From a checkpoint of a small mixture-of-experts model trained on Wikipedia.
Size: 20 layers, width 384, vocabulary 6707, 45.5M parameters.
Experts: 16 experts in each of 10 layers, 192 GELU neurons an expert, 2 picks a token, a sigmoid router.
Training: 456M tokens, 6957 steps.
Below are experts of layer 9 (counted from 0) of a mixture-of-experts language model. Rows are named up (a neuron's input weights, with its number) and show model dimensions 256-383. Each number is 128 + 24 x the weight over its row's rms, rounded and kept within 0 to 255.
Before each expert's rows: "comes after" lists some tokens at least twice as common just before its tokens as in all text; "mostly gets" lists some tokens that are sent to it at least half of the time. This comes from a sample of Wikipedia text that the model never trained on. Tokens count by the router's weight.

# expert 2
comes after: " ", " is", " B", " $", "′", " b"
mostly gets: " public", " E", " re", " ref", " million", " e"
up0 [145 161 103 111 167 131 136 152 117  81 123 106 111 119 167  89  97 184 207 145 136 118 174 130 105 127  96 155 165 154  84 139 133 165 136 121 127 102 134 133 158 131 102 117 136 121 110 109 151 142 135 105  97 115 123 129 140 123 110 104 150 131 160 137 134 102 128 126 134 149 125 131 155 134 129 141 118 142 138 107 157  86 150 129 134 120  76 109 126 142 152 142 113 131 115 134 109 140 135 111 132 116 136 151 148  94 105 143 127  87 127 148  56 163 152 117 131  85 163 149 145 150 115 133  72 143 123 122]
up1 [161 159 128 106 106 126 113 132 131 124 110 142 134 152 145 108 105 113 137 147 110  64  97 128 101 110 133 141 145 123 155  75  87 171 156 128  99  98 134 139 112  87  76 151  56 111 129 145 148 113  47 158 133 146 103 105 114 133  98 127 132 170 143  97 102 155 148 131 136 162 121 108 128 119 126 163 149 157 123 121 161 144 152 108 107 111  85 101 133 145  94 125 116 125 134 142 125 106 123 117 135  89 100 124 141 120 153 113 127 111 164 134 128 159 151 105 172 114 115 109 146 124 124  86  62 127 129 125]

# expert 10
comes after: " ", " |", " T", "″", " m", " M"
mostly gets: " ·", " Arab", " Mor", " MPC", " JPL", " Kar"
up0 [123  86 130 100 106 124 155 112 122 106 135 113  82 156 139 104 136 140 172 135 121 127 141 146 138 112 153 153 137 117 130 154 153 136 141 136  86 161 117 119 161 125  69 128 142  93 127 106 122 109 114 171 121 100  72 138 149 122 107 149 143 180 157 130 154 109 135 140 146 105 153 128 164 126 110 124 149 177 122 146 145 128 127 158 100 141 117 146 160 138 121 144  94 115 163 110 145 139 139 100 100 115 160 118 139 106 171 137 125  96  81 105 104 142 198 144 151  84 144 157 152 152 155 117 163 136 114 112]
up1 [140 137 122 141 108 109 163 214 120 155  79 144 112  90 146 136 100  91 118 129  80  95  70 148 136 119  78 125 194 125 130 112 110 135  90 140  95 138  97 122 166 124  88 125 143 139 118 103 124 145 128 114 142 120  64 134 109 122  95 145 141  98 121 132 123 111 138 150  94 137 125 143 145 111 133 153 133 137 139  84 129 127 118 131 129 128 173 112 129 127 126 169  67 151 168 133 139 131 142 140 151 129 145 154 104 131 121 149 131 144 115 105  96 175 127 141 135 115 156 163 104 141 150 105  98 168 144 143]

# expert 11
comes after: ",", " and", ".", " to", " was", " in"
mostly gets: " began", " became", " ·", " took", " returned", " JPL"
up0 [142 156 142 105 112 112 134 126 131 173 157 142 122 134 118 156 119 152 170 105  95 130 118 135 123  76 118 130 106  65 110 152 129 134 104 158 111 136 148 114 185 148 142 130 130 145 126  91 137 115 134 134 184 127  90 139 148 124  56  80 134 144  92  99 114 102 119 107 102 110 156 119 148 126 143 153 120 101 169 104 131 105 157 128 101 123 127 139 151 179 124 132 123  90 129  77 110 124 112 140  86  82 141 117 115  90 129 107 147 125 133 156  88 113 138 128 128 118 150 132  65 142 123 128 147 141 115 126]
up1 [105 132 133 138 123  56 137 119 115 143 115 172 118 136 146 139 129 140 108 112  89 117 112 142 110 113 122 150 141 127 131 125 108 126 120 154 134 159 112 141 143 110 130 144  90 113 157  87 127 112 135 140 123 152 155 118 135 128 100  77 167 124 116 126 139 147 124 145 126 126  83 155 116 137 135  88 118 154 111 124  99 111 136 103 133 143 128 136 142  96 135 162 122  88 111 123 123 154 134 133 183 144 134 169 165 128 103 116 173 113 175 151 148 144  97 151 102  88 121 109 116  80 133  96 190 130 127 125]